From a checkpoint of a small mixture-of-experts model trained on Wikipedia.
Size: 20 layers, width 256.
Experts: 48 SwiGLU neurons an expert, 2 picks a token, a sigmoid router, a shared expert of 128 neurons.
Training: a variant of Muon for the experts, 264M tokens, 8066 steps.
Below are experts of layer 3 (counted from 0) of a mixture-of-experts language model. Rows are named router (the router's row for the expert), gate (a neuron's input weights, with its number), up (a neuron's input weights, with its number) and show model dimensions 0-255. Each number is 500 + 50 x the weight over its row's rms, rounded and kept within 0 to 999. Numbers have three digits each.
After each expert's rows: "comes after" lists some tokens at least twice as common just before its tokens as in all text; "gets" lists some tokens that make up at least twice as much of what it gets as of all text. This comes from a sample of Wikipedia text that the model never trained on. Tokens count by the router's weight.

# expert 1
router:556469507491494522482481457468521477552503535497450499491515432631468440516441559504422537547476524581496556436460457507394406466524512507510496557565460486553416520535537537464488508487499570468464425579425492424547395487541385497557490479506585577510506403441561459536541477539570441439458507594552530420419534498533501550466497455472494449471546585492521470444578425456458490459517408426486332511516491571540535567497507545476523495527546618492520487528475484432413437482533482519439489570529503567426532461535579513539535541557469468546454558585489475495460507466511494419344503481452539503482490492522470556520583475446416471422482392579541471542544456443510479531533528438552516427414524461522506485491513463511489569616400506538474488457500564538518570527415425
gate0:496518563512479496499521492461446540459460491497518516449547376536501543539492489436416475483433578550424459479479442424466354460441525488480547493604480466424500501434465612522518393467498571516474458491514538482583532507491522622531394642465494489489491508500475527554480494426576468471506457493523493458529519506557514507484528438508552438458462561517452424560539625399477434543606468558481531524450543453544478528471486472437372513594481486460467576357541549491547442505520430549480480592578544634508495498498476488484460489470448546432575533403414557470463400515477487494535559506427532431487522543529479546485557527464484497520456514517400477477462510496503445429453416466435452472460556517545471567438402492504534432520518521513519427461494527481455496548499402
up0:431427439406565532520512432538584498550492490468489465405438553486522568448391432523479500493446450456539560525493475534477520501487438537462501527471505580435438554536457515542529524554535538426627421532490436522434496494530508454448497534504532654473450512451527452466426512588487580511443587553465459474514559557544524545511495571526504583552535471472535600525409521531543532490540427424457385495557485450518508494483419501525522522495431580511505490607407486484563440432549483498453486526555477449433375431579470548436479557474449488487495464506521487445541525510505485540542507557595516527548431430479511585490484428527434506541480627477529488589427521486500546547435552506560498431577538479532547500457492471417530558420569592492481505463544407425503531479552593
gate1:492486582530450519486488570549528508394469445480466406563554622503442616562469525509471421428514569470469461524519520532484459522495593550598572462518515494447463500465485489528541491507423436528481571477523444544623462478503512541519481459600515331456488453528549552503520551460476454422555476540661522526450457502456450536487554480600517568442501555572425455524477633438494445492537447535583541498531438491530443544510478387557437504548436557516469491591544536542448565488467487523440516411552509480494558471492416522488449458491475515432486516598520618560492509464462476432494510436455547441548507516504550481456510530451460500549412524479496500469513545553535559451492480497560486411472522398537468543540512569491496562543498581446590565499451543522447472505571541
up1:448549468525457527461441515401439528589525550472538509600511499461528529544511574527522534549435530611471431478482421479435537523452518444475460472527465491635519490489547503503491561488509492436437406568433537483532557536417561480494541562426447609549578487486511527488510560483527543489487524467385539496483507545520507488561571559486460500542469434490549535498490484446560552575474506549488528413551585525425479411556501568590507488520554444521527471406500505482572467554457428486501558523438593577475460557535531490409516547486519452563539540506654467477551471513508502424468510525458409510515548475436536597553517490524475592645518539471460504475467441431490381477565489468584542535491422540564409553442594460527534480472504454482423528477494578564433510509558419
comes after: "1", " ", "9", "0", "–", "8"
gets: "1", "9", "8", "6", "7", " York"

# expert 28
router:531536461548514483555549616465460558456524497448499572557421542511575524434478454545623404493532546348524433548412479525615552588501456499429571521457496499386473473507500522499518542477503457555530544439556453532456532489482515512477441558494454453473447524459425543424458514398446492544517563464514472547529470543449526550546514547486478510569468538573437516517406538511496507511523501515564642527530464514466501479556520432408453482473498477496480492426522542510516417542426493496528423456518507437419547419482474404540398479491568503571602413439546546488525514570510512544570439476491542484457509482471585496493447529517443489497483554588506539494562554537510471475475383563366536518512496500585540530423449494551484371470540541523546534592500487451484434522572566
gate0:465376436586503567444592451497492499464487484489448566502486386492431443450432476489495467544540492534506473502480549448542504520542549547490445514510539531460462491509493515434533663571486443534467440484444521541469484469593452467423525499517501462489440469537377519479555563448532488513444426477583522606427496469461620394511443498666585528448476494521522528476508556520390560494453503498528561496481431437445450453508403402596452441501511531492483480562461506378444466522523437454561530492561503563486464503476595487509548406417530515450517465535480533463539553483487589543518520521555475502490513518475511527457434494423535546519450470506584504501345528502500507482392511422525447531621519533560458488553548512538466496532520405536504480514551445446541503454474525
up0:545466493558502480382376491488501616578513542502436455459415538509493587378531489472448478518444504558529383539463493532451518528504496451459402542522563528460549450462464449541494516482471548489591427477513510580501466544394537507475461512439480510451498495524495474458516450495541614529462520534379528377483537477469603509490644482479473573418525457510531492461471503477620467545553512533466505513511521460483446524507493477463419584542570459440534491532539508535517487446516465546498464571466477548469433534494390505532567530498553471530441461470428471415496494489523406476598600512523524457486415518591492531453567535535439521446466377479429488487490469496425400613452463541430604539505522470456465392486458493511482520476478463586432462450496439483481510513551451
gate1:532480479448555485494571479563457510536523490557551534492505455495557434441473559554587574451518506501419583446502519499459568481432496545479546526534522451570511501540526474449507612564466488483593514472534544407547444530499515480581486489425532408535396485484429519564481505491478558677555459524571458501511533501485532499455397467584429558538441407418540509602493517499438539550492511452504532535449477520425580493564541501477475527517503555496525564462468492511407483586482582519499492512563560487517513478467499490460494468546558470447488495441577461500564565501513582513561467521412482591486392478602564531614432515528578393463569534505476542546445432529521463495572555503485505521538458479490607518492611604479602438524367514401527492560466521508478476487471483
up1:477595465363504452513605467546564516478544515459480546456445492517516509366447459457521475523496545469492497475502535552452429461543495547384508438537529532572453427510477541493477561474452523399529450496488495457494473505549472481544476471563509555511459498463467418436473444490557493558568435561680513477486384575447513485521451585488475445515430462514422470571602486451417536553506496443556445517486483516546540434512375582464442459507513459436452487494580431464474545437475519464387601542615505459476496529500494489484548492585454525508476510490564460502447576429492503515456539458514480502588497465468497409478400552543558445592509560468450482508425568502555472534517607544432492443510601456551565519486446458523522502465403569503495436497448524494499471505459571
comes after: " ", "1", "–", "9", "2", "0"
gets: "2", "3", "4", "5", " out", "na"

# expert 2
router:502495525562483584497466452502512446533510492467524488548538455418488455531466486541539445625469582416495429515498439530514514456562494407531590404546500544531483446515545434549455498580536497518495490504483501537476456511575511505546610480441455482576623456483416421478536491450562528432522548546495474446489492525510461584532503528489465445507520485462575470483521539467521444523610513479515523500595460519530525547583497536531541640518561512432454517549538532458571514511467566491468480567571501482434462589622534461542503503471474487535384386448435534539499470560403550649498454528446476488487517582575450489597486472448428521549548520530539476484544542488496434495636513538531535493496575577587456620401478452536560490526451516523514494572457592529552518504525588
gate0:530494471455487497484485534518506456448548515479475537531497437575552499495434505482496496594366556549514473534493463513594377557558469496481579557533633509524531396453452487519510481436551498443536507578476553549479564456460413501450415559431524420476511509551416424537498443410527506500490509500448468530564495448519510479460449531527519488478416476467548552454497595537350539471370498491530581464502589450537562495444542517516493391539559516457482453520467530478473511559597472601470474454483524597492565519437543485411502606432433486482484560536301490465532450588505486461550499509480516518552543498527499528490513518435502474443483540541479492510530436500583465554536536624488510476522540467535570374431467509508479511462490480476489465481592532532547548514571422
up0:564514498538455567607457542566555547489464421436492575550599527526462463429435441497432513539610558472553560454502462563533570507562442539481474528408507465467458584504493520404479502469484482504551493463488464513530522470582453502463448440543467477493497492512586544503468518472580494553528515491497410452533477593479481448528496516564447522509523472402496525497476405410633560559504596485606473489540492520567483520496452547540545509512495477549561499547482503481449520359492414575490535485632448529562472487503483545542421476574553558567532495573445451522453504587444444547492432462354416518517542617416417464487513509456530515569470514463524440549492560489524536515437490483492440524517381410501417577494513516505424513528547540500499426479478449613485468498502463
gate1:500424550522476516476416496528473466484468453474512358460427572503527681516524391545544429492419544475515487492494445647454441382384499487557543526476423513490425427462488527511531595437517533433477500504500486469530502504526473437469509479529430535450496498543555536499505481565481466447586486492456495481496575522443458457464472425607485482505422463421532519677438425539547505512477423526413459528499436509435633476495521455522377519516465381532487439493521466519445511450407557453542483491454516511486428416506499556535543482444509567531435470459513572525492514547427528522601472556468494542526552574425482521466419452530483535509498457406487519575493485473483490496461497490425451498502462458573501486473519566521568523588518505552507519468545559446481465469488563
up1:468385543558519551560563459466545560518493468464500449458586485473434591542479580528551449567497564492587405562476495521468533529466453463502540595521500531492535515553491432485417577489481477607491540538504432453388461584565487474551528486505530446470515497556548498498451514578550460446394550489532518384543501533495530471429423429625478522524421519442423503504465453496540489513467454467481489454446520511376513436492500433414507574503489529483522548570447447527394538578507405527508478511416539481512494531525605547566427588505525385545398509400493555504569435459543595517487539555524512472455512503504476522475568470523551564578503411419619486497438468454525490442482508515506537477518527501486536465572443474569487500530489461488479524558496466606491467434602464
comes after: " of", " in", ",", " to", ".", " for"
gets: " the", " a", " The", " that", " with", " his"

# expert 6
router:428584560566546494553530551522524524493557591585540465620526642514411514498479547552523552482512471421511504540500446538446558612544437508478507468413436565464550551491512493511551589551508473443488461401521503577494484462527477503626550610444494415435562631489533405490462471549467535480502530485506603535445447505462501611442543444448503571492603527472522452464472598579534479434540514576585519482525453467515569527500506478492556436588481496466483571511567473460450387479513463513546457465447489458478588484584408500426501524470524488448496500463419619475562516604532519476531475487495449578478531521568472524563494546527502440518549505546485501480454547517522504485475464573530510465425494437450465484557537515451522471567564540545516461535584492515458451514601504
gate0:498463487598495449477461511508487487452527515578508516454533464447422432448458504560479543563480524585577485446474515541419460577504433429539605557534564475456587532467488465529529496563576616529435626482516477579326526570588508501519535451475500439460473532459573486468513446563587489433434530427453572536509498488481462518542458575540502501447443495359458495416408555514487533420530420495512488453527423461508543470432551506562509604558473448473568522485518481518433465522565506492523438553474449489445505461435430506455505590455509538481525448553464563548477517492512550466523465464591459577464551543464473495504454473515538507402480561548411521431432516417536562399405485500553583432426524535431429529488559503516430484504506566517517493438559462526490487466468463
up0:436421419470529458423571415466460550528497527464501436532478458548579553567503535513498571500487451467383488484562502530549558416373443544541477539515559543462484471525487548507531550527454491514545550537399447478424603573548506557519500513592542516534479483495465502427489478484470458540565564605513440528543479510453464543498476515383418573562420462555465555555475431479613463470474497503496477475429534562551405445523484518562561453584425503423549504481634537504430567497516374431581508579429528439597548474537476503590457492467480456576590486458447396483449510496503411491501562546503500551526536515514506516548578448570501536525499505468542478537561458511530455581567457452526399470448521593472545623485505453504555458492509467538536532514497513495548496502526495
gate1:477544452530530513476517461457477440494575608580437473519501510526430461617537478578450431485503572534596460467493492441437611527495467510425463511460577535507483427469529462563508479502459489480467563547545675499563545439494551490502482497492450427415508477437468482522436505497470505451388518432407533528381431435471503515471510532485410550473562489525539504389411476460533443561466556575508427529510512477494533424484518566542527390495482491501437471431564463499466429507543606598553538451565526449481521538549537510427542562477496456505529561526394565421491477487465490507495517466518500506557505402450436412550578560451456503529448445531561523443533566534458532429475486540520515460501521496512598465363515470451485464483577553515499507528535454456608404528474526
up1:481507521458476480452533546450559451535499481589485540436414445493483508517510453464499494399536487533454494537463585478468516473500543541492447532576474473552544516519449414547449386447546504654508482468503554469470563513524451449409474531470443539645459448501557436462501438496537486450533512483595434543533479438511467534442526519532486494552538425556477462470555454495530470375580533484451525481543513515604509505405467554500512518547466480463534419456503485585434528485422548455595452519492434444453588575544582466505605447484516522444518481522412478423504542492400487436459471493556448476565562554496422544559503510493465492450452491546608521478475523518462488487456459554451492426519582447500593336491448459619517502589505492496490527550550489400497365488481513
comes after: "\n", ")", "0", "3", "4", "6"
gets: " |", "|", "==", "===", ";", " ="

# expert 14
router:448566506583517512536557474488434471555554497469504447542465542472518541399455497539536510471425564490559458587515509477505488559562430430383529470468519577447480464450557557524462554474475530533567452433532379465533418525576507414568556556502430411417493532529435511486449415508529572516524549558530506455557404517454521522560431509474492544559542551480504562498419539561414450440491419481525547496533421426510470512574540484490520479513507494426431551461520432425484473552540533531514506463512460449431561436468531483429515442464569386444534431465493562435475465576456616567455408562510450542445498461526518558522542596534512389529604561554572525503540556526550457468534474567438490427509560414546480522460471530474479454502527566522469424597551529551507456550510563
gate0:515489485373411432494503519400443510491549529546467548516564478545509402529466469539555509508501478480557385526501540458437569457496532447485493442490482483497494562510537537430477469546505550496393511518447569465433549571463563583562485472383614384497496516538445470518562484581514500482460418475599445517523494479447610531506483529512453581462433560550486515462411405455439488486515461530516599588547515488496456549517449475545499519467465455436531416548503448528518517452451419515582411449561491434477433524487580427566528483550527451454519510452493611545553479530541478556434433558525610529427424454559534436512500487433482449511545457494472538610523551568550559496446461522468580481546479581500392523446475492430491476488567496509560505497425563533426553440473498
up0:483488509520475509543519415475480459514470507517491483495542593479587417487542419516599524508522445605467531516451520400486477523465477420381610443571506503547479477511552491462530487533524531574413459459440423467486579446650469442480513510449474451614514518570500485423473500524454511561542437444512561446530491554434561451511499514430528518614477622446425422556472450443562491506455508548485552376513507538487458484519439464472396467444527620505541464446479514496502555513520480538492550439502476507502517437533491486549569607504522526423520445438595483545546385453540504465454460517549520564451584483530492550458555469459493498513442565472566461370552518508538611441554438453480555536530486505542457490463467409451486453444596526475531433530513518432538526469452518
gate1:483501509469476559503485487517598507523401516510523507581514572489503594483426571444449465514590590586563527542480548525497462571482475465458455467422449496467455539484491391542504508449540482475677474545510383499420497526452536542533512514449536523565535502540522553421422549553498481476538547494489564458640485495508534418542540531547473533498479470437525431497472549635598520555549443507411477562542459613503471509525530440473460553509595494501526515499490492526421540545505516546494488452498559594493524534539464481475504505530531423453451397391410561447552425516473492453539542499429495494423579420598498458585415537498509530443479448550509497490477467415546412501484536567416507439486548549517473571527461536489530416444451517395488518480497543526504544543594446
up1:481424567528517438593581480514454434520476439517470462554488569462458502451482443510509346573652499534519452506454478466562451545453466511503449564526438484407454449589498498514561482520538557453558660504506455490450536559396535413475456452390504498533587446496497548430429522572489431516534516532468497523470414584513539487454559475583477555436488544519493497452490484532539543545483565488439474458512446498471493550409479428393494523582451493497540446526478471453531468470451613560524504477599460557494544597452507549578535583449604461488517483441487503564505571556513502588507527485512502527453529502506469553384481387498579547472471517534506504520583573524480527512560457498510534445466425530455504469471526509549607449515521455467484543418558489517554497605476492
comes after: ";", "\n", " |", " =", ":", " February"
gets: " ", "\n", "–", "===", "==", " ("

# expert 4
router:465574523576511534566563508481435427525569538481516452526501551464528529405427511550562513484489568479545455581501502470561486549553419436444532492449507576436503496496578523547436571466476513504547434424552445462531425521559518445584571576508445434405500534535426487509444429490562580538544577576510481408559423550440547467569459478487479526557540561471452543482443573567478417458499427469534512522562413456511492544533535453474520490512548514433424577442558428443493447545554551514514447432528431439422562457493524515438522454440578441445538424483476581431487484588449574556480420592480523539466539436555530573511538547557528422514579507567564496491502552530510465453526494583420513429507550420582455524458438538464516462509501575483493441579545520573497485573498564
gate0:498491506474482472503490559510513494483558587496495541531474426484456506466436488502509551585602501519436533595484610460535409455493567522557518469451515529472506558548445494490575499560532499526456425443550572410499521477434509466461562488562518487484465429467521450404421406485500430497511523459539422441483576519623476463591507522573453531456483524495441502440403483468458533432395496447570512529520561538460470524481587599450569493421506540419444639536481553470515582445477549468539553480469447466486531537534504463489527454483528443432512428490485468523454398518500544532481526506462503535454532415457510460496444465470516467325638515562606489521439521480455590604434477473474459469446551508478551452446550400533498542429532526466483517579446508447572467527566548
up0:495527519483476536480539523583562426497460509443480522456490563497493498513447446435487515515486573434520503557538396515546480547522483516520457522492503384506424534502472443453442462470488516488456505544420460538429525459492527573417480540502378547501593584535529477581512456505460482542458531586428463501543413457514473433460466414555560455424570488517563467532543505516536493456653534438534480594579444481486602567451486519491416425528533455488461407456540457457451472563481536447476507520431458506455521442483483477557522570490477633529527462503455543454436513519503548493626453537547441462469456510503479494453320523457479564578539521515448542508460492511410471512512446432475515440432411527407411472463483475542461475490437463459548492527539492638409423546477587
gate1:478557575418482495473418568532519378466441492494538435520506516450534606427487524428516501533513574592518503573490483468453602446510503504365466502530567540476531439581514521553480423430558569595437533525626488473478575548467464433511481561522548461448471467479550581445461539456551430492548489473494494518484450411510545458550471382548433533556567525557511537504519486499505522605450485465525479503539456509638497406501441402490512467459545407524459550565519453444474520429509489546485457503502490584489536521544581512533430490484493494568450433389479484508547499511497448461540500471490440451497574406406485480496479565594479433526549486517493583576484414511418541561483489497527570477472544469597588443519417519513372561495501497481531488514462445535432444502512470
up1:477504571568507516498460491518419481464525574592573421570550406499563617452506468505481505461482488503501572482455452510520438519516507550454528509563549531583523443605537533526452531505527480518465500504589557496536534482425448489477568551555593464465573507607487541508571570471559528449551503383590501514501456477515464503569517412601501543470559518542411522513545555537526539433508590481484428542581531411517503469531449493441520457442533408475406481535609457459551565487480516629564480497568564468482439502441434467569389522475500472520447469450557415484554382505580437434467495487444432558473508468471503544505426506448455467566468460489458529556533444495446522529511422560459512475504481485552602523649550462518575424517492537455543433534462494440509491467514481
comes after: "0", "5", "4", "3", "7", "6"
gets: ".", " |", "0", ":", "9"

# expert 15
router:479499487580401521582507514513388481551613583516493502522526494413524452411466456507469511427487566510508514592554512498513452498510421441458451520414575457507496471428548497426479452489554460629607446428532443571577511521593556437471569585514432488478423493535490522528487498421555573478546519559526548487524531566539517491565445474536451512479504519369371538540505568498433407473472506420587562462485536453574463513571479501509455452418554513494439500465510501424512440540541470488522520486504526487468488418404522538505549443456513441448508353513470509469438397581479535507476444507569571551530551502440553498468475517468489500514617488477498499535563551505518514354471527466450461425534548454547411468433441509480509456547481483493572436491532499531578536502459491
gate0:493502516539503512500537551443542516429530468531460483500475480442615553508591450507495568452538508417483472511544506570539541508505459436452519539527510545520486552454452538570457544562530538600438536598564500436606404469527473472507525468497520462510474505521600542531516487417483510503467497422524555498439498538507487521495541495537495462433571547523499432538494516490581465471505510548589476462552550457627586518526469390440427580473596381596538443548449487510479443456405479515520451504444426451386524436521510499432568436478451406505506468525516510527500500515489510438498511471478515529472460417504406334499582439550511473560491421554499538551549481485532560615493448581360460564520517466589477449540510501484479499503652571493486452569427433526510546479495529
up0:437477493545536541407492517569532546477505488493533491604424511487473650481533512441428573479426419489514473519466467434554577543543465493544446525481542521509502489524417552460575587473605586539522500572633487503516550486505447425460499565448524524581473493433575533540471512437504414598524415454377587477582447540484513468493520452495514484545569567433588454536507498565537500513585545462562542443545500444491546458481527464439440526565455537482503574534507504476570496421521474604511455507410463459499482450513549566507632534518544491526473451445509477614567497516504446502490502513569528532441523517466472443514489506509558498523518483514586570589517475445517644575438517553436480578467467557464469493597504491445446530501576473505518458533413482521451582528574447
gate1:461508446435476421509501519613494463518495442500452405407505580485485422478447438572516489467458503517542449481477497431435479468498483498524490597495545585448544477534484516498490478534514494488587533474509479533467509567379478489533477483487452323615455498502487519606456480543554462571436454538449437562474502497523504448625534429510397594548559466440542471459525419528431411617526513465477510483504515419447513553510507557499437462526469413561475449507481491496373504554503447566513547528511475552530446493589497616477485468499575539468511452471377567499514506574487488464505480471444473416466446611429461486453522430529470521503445410490527572503503480474514487485483509429659485468503488507546518541431499542420579491491411495521535444505583533582485466539474457
up1:515475527510416560474547420498486476471485501479552576489522500475547512506553652557511506499460437557527535426557506445535466526482487499484554463602461454487480480508504508539575562540466506556499528440540471469550472470434530427564537516448442446379522485398463500553413467478519486527419455541516479538556530484505550509501470621460549505521602572539502486547546505493576571481547477539401549560503475483457471502446478528560521607509491551457502489535433516575463532517467529548376536532438487488485475492480559439515509439548496526536448593600541436545553579503491441584535551501560370466494461450476584564561536470606510440490461528529474387484467578563453552542478503529523622504459596548375524475513498635452554509486500544495554508531558581420410422527444525
comes after: "\n", "6", " non", "al", " co", "E"
gets: "-", "–", " –", "/", "=", "st"

# expert 13
router:461552509578528505563595510481437446552568502489530460534489540480535528397413492532560501516465554472536396565526525452548485546590424439448550500463529603444506485476563548541429558464481511506557454409569426475537411551567503427579524570501449427419471525522427496506453420512545592511526542561489493463559419548465549489539446484486481525537535523483441533489461559549432430419515453446514557497568407455531475548570521432477539479543530508436431575412557449431499439545543557517524477462521449433417552451487504503425507453457596443471536446468499564406480466592450584531478423574475544543467518452552526544504542605541515400531588526563578505519510540533534439478527447589413493433501531452549445543479461540458502497517492563494468465591559532559494491584489557
gate0:502496547565449540572497543593524402536485474511517495592532484508438503532564565549531453530462483513482493507488488448531445450519515449444419511484562532522445578599508589513466403448373563487510525472521505479563419457500480467553472519569369540405567415546537560473506479475539542444467447530440492483566480556442437506585493434470513498472512561511532536523483480450598503457560489397533642528492488475525460508511519420402495458497512597495463567506557529546434584457473412605446512476557468435427538425565564432545480557487454465539426532496508509563512453435522606577482502484510423599520456508471555529507489505436536482517463436377545495475500495484448470493522479472478476547576563415428493589534453545480508628500490557504473488437439572471575454467561459
up0:480508452501554595512507588553563490504610474426523519614497538533475426443535431462488527600445481510458478520499524545562451467583486501424575439493528539532524536483455499461530489599459575402560569500545379464416564525464560488469479556492463499529488425453488551520447474475576475434462454522539529633598444584486577475520568380432474508543474533450546533405551451566496514527515545448540646474528525436488451516475547482487541460484496618545515497484520542554545557450483584468469463621480475453438434397541557483443552486520417542511493486465483457520442452400518525632496540528428459539455526539430472448536538492491479515421496542469531518441439450450526502557627516469479479467521517515548533618527479495453443520500449478505442473500470483435460524513536511
gate1:530440423501565499480466468408498509498526531516445461490407457571460435485500472496520528463457530494524542518570573500568613478486459504489507478509612393570529580414553520519466459655557458488560419408598475503507516428551606474426484491476558546481530478499591572582536454397548501527516605537377489553397442520407509508501489498411463503506418419563438529496497509465466475519521567485432437464508464450557449467516476451515529491609546411533442544482509491495503432498501517563488481529558536490473489507475576476481580519458551490466415544469389594551614545526511441458454511547436573498563542503521608459475557565454522470456535548500516472523583562563554456567448565533536468489510522510479520474541534396496489522538502564473556528539442447500495573538528468
up1:536437494530509464545537536510499544516515503518455491447519422469542515475460438523454484566504445493523499511502586553412401532495528509454502513562524534550457453494503517496543499444518501601536629502462490453363522503492450491451473519450432514471494492517538488439509489512494495474498470475570477497506565441447467502466559596501377472564416495415540447400543500586496529619519490575513456517452586547490489423534544491531470517496374432465430539453426492488548521525505472580551541471541525575483482470608439502520581601517490473467494472449508461477514591585565485513529526457482497479482403449506516512529525537577483418497564486465559499571604501437564638527429497555480577456405464505529471484551491406540596471465601529458540670509586620445537510511540457
comes after: " ", "2", "1", "ν", "4", "6"
gets: ",", "0", "4", "-", "s", " |"

# expert 5
router:509514450492602466465477452517455460486542452512412537555508488400613472443477534573545484536479534500472486538615541431570499490439438432442533475496498605495554527424605608522414517474446482472554462463524388528451405528499529434475537549571467480405483489580525574550474462521470498461555485567549511469546390558462525459623469607450548494544459475492519538445441482515462446457522473487488522507477462488471461482508565481466425565548576479428526525498486481439565509500501519565511464436466474499488462485445575512437432369506518418547528486452448526504499521537507549508539432541496570453474604504534490625445529576575470473516591587567530467485516550590544440504592422570432487491454505484587498559476521514490502459403551560435388470542491517551534527535442480
gate0:521489553551480524488518484549483547462484520514544534516477485463401468547450462572559436520516464528570487580474498483460470490460446481454486553540452492498457551463468476576468546421548452550572461496447448447551334492568499545536536487583511552510490531469435498469558399525508506501553563497482605502481556508539579518464484519577562432504409423386370536523527475495576472571477417508499604448506532481520484536526501495534442525492502546400522636542484492430560474561566581542486514475406495509444473548541407558505467602550551450408476455412642486496550540487567495421516518538532534534592505441580426564475470548575500499510495562522510481488465528544554446553499503427532426533414464526494522558499546517532437636470546453511501497459611569495473542564528551
up0:517452505487499550493447466422424562466520439475516474583534538534499588515523460518501412486504471386515548496502479549498420498511433397490555449501484427507492539466436431414457589420492460611535475473557534518473487444600455518458506448595456525400477493555582507517560582405564484479517477499593555502515433597514496532584487428453470525558536480567457583582444545439443472563583470413470492532532586470500483477554430429442584482440615506445439488507478447470516509464537500472471531486521529428527524529496478425455565444543572462565517582507571478534460516485555542455586565535507502532526533438506527483563469547458478440460513544492438544547505534426556501455445501365442466450531506376554453572565518498508536490602455481514575499617430565465520536493528489
gate1:465468536588480483513603455453487462503545462576533570552429465498475399487455454622514463586461481415533473555468475546562488483385396458459490497429504474500585476446513537428536642445487603489540409523445580565381520498452540495477517473550551512544470513489494431453530427464517498551458489495563459555568490419505468488548468545440449539553493461500529488545529446592501518444404512518518543570471459520535565496540519560424484481442528525490516537530444439521513466544503463488494509560540492532466586522499482501536463560519516502550467561572415514525461503465490463468514524546573507465488545464429425535426563505422503439438497552528505542452461453493502403473527581532439451386429637459511597495498588470584477506414381538429553520445437447586465562445472500
up1:547392467579450434495559535542459507538509608576539484419482477442543460550511491544516615408493525549583523508469544462491541450491603623451486619509409458503515522434458531568457482458562523490516616434467549489488419478536476535494499552535537609420476512552536536451467557506480593500493536485551552397437547510556460575460529492557500515537541535511454427414501502414527467496572562446486508484504529503526415543531455445532471523545429469493501373508521573454420535505507575504494502487488533502478515454438584466558529544578454516455500423473477488484522508519548443492517468455607499503562524482518507380537397443521511497490434425439545516478517546520543412555451514491483398480552446490515486559454401469397475573525621457502521435478532578433499529553583514
comes after: "\n", " |", ".", ")", "==", " ="
gets: "\n", "″", " Succeed", " "

# expert 10
router:427557541559596472528563437501481443505494511557561459481518543368524563410484479549588545509484544458599458582525509471526478446469455495440570383489512601373542521451506430506461543490454539526550470437621531542540446489534574519537598504446478441485477496595491536555320486568612573545550522532504499503502454466490527413562474538482525547584507453428475555493511571486533507438526484508465527495462490405556493579566507432490536445472492446497473544414568451503517513510569567465544543452488498473451467509512529443409525458453569522434536467490503534491470484586482519617561501553457466613503522428506532555472581538532567472559540543527496551572455532478500527465455460543498522421516516439524451604467426513407536481421517567460493505536457557565479511514490549
gate0:477527505534416527547451514482529432553554527476598488422507505444508394418526534518506527498507559494485485502465514585456500528577625409513505555493519506575450409509545399508534675474494531490607505523498520545570474538552471460479449474535577544443537494431490473515469486539529544563408580566441682557444464576437598502565587504615523508495534446464499491448552566517450546383464443439503503481494505423516507575505446370482416492586461527482495414447435523515532467583528431453449541521530501471464547428506553536537503553535531547499515504432502543444539554521517522536511548552530500486476459464539487527498392496470493497409470536495487579516514469450520525604456475601492431494436563529545524570422500442477460560461547485467450506486497485548442494494494562
up0:535415470480561421524542608468521495503457558449363538490482523499471515440443484501571550519508454556543514422419508537524556452578555457398531390510486529458500567524476513509407480474591474555535452444444471469440516436450464495480480431553428448477495496594506427389507512481524619523504533519558452505492529424529507503499567542546471492482451444469409455583496506511443475536505543484563504488555516543550542509514497571470655548387485434489485473560467491463510478430578530426629454500465453481474550448412472521495497485499529512600498492564606492394408447548540522489481391515464471540567598538521475485461545499532471476606437565494428525501477408507479450444523525505545458402448470441466508477517544465529496502633513544435505491543574528518518439529432517
gate1:515442537472451477505538509455443491482552585487544550406581465504521525425503477477545530459438627494505433477523486444527536479463531539488443568536503475528468434514442560542434439579514482507513516462459438418602540483464432475523513426555602474541549541500436481541474496506462509566682477476569551460515448504495513498499474432456527560531488532479630522489530507439494443549416509460506540510500466432580452529505510439607366543531396546465475524524505431473472490490466409448514484423509556448529573489432549546506453396456534503468462445529500587487639518495445405474461547481506528594465503501462561534421426525477540481480534453485491514574539551423562434480420531504499512491494569490411359409423474518498505436417469514537473422461451521454553515470458422
up1:471467492455454420550520520543402435466434512461499518508442506513537450479482357527428532409502626510517561498505466549489491518386494558541426485522544521446503486582460605624458538439517466562484433587482396405606522467518467490474440532513542514461563514486479522538477519533489507523532374516568513540468464492521473515523384543449540485586426495542480419601611472481553508489510519425503518569501461460534506489576542462462393485516505537504476458477515533491522565435465488552512517470539589483551506603487501488468412645592571489461409537370512485440497493543439547425505606466491531554540455517517513540556435579481558435554526481478548532492477528501492514469512505483518450559539481561484557358551490482488504534404505454492480573436545514501485464446545498
comes after: "2", "0", "3", "9", "5", "1"
gets: "0", "1", "2", "3", "}", "m"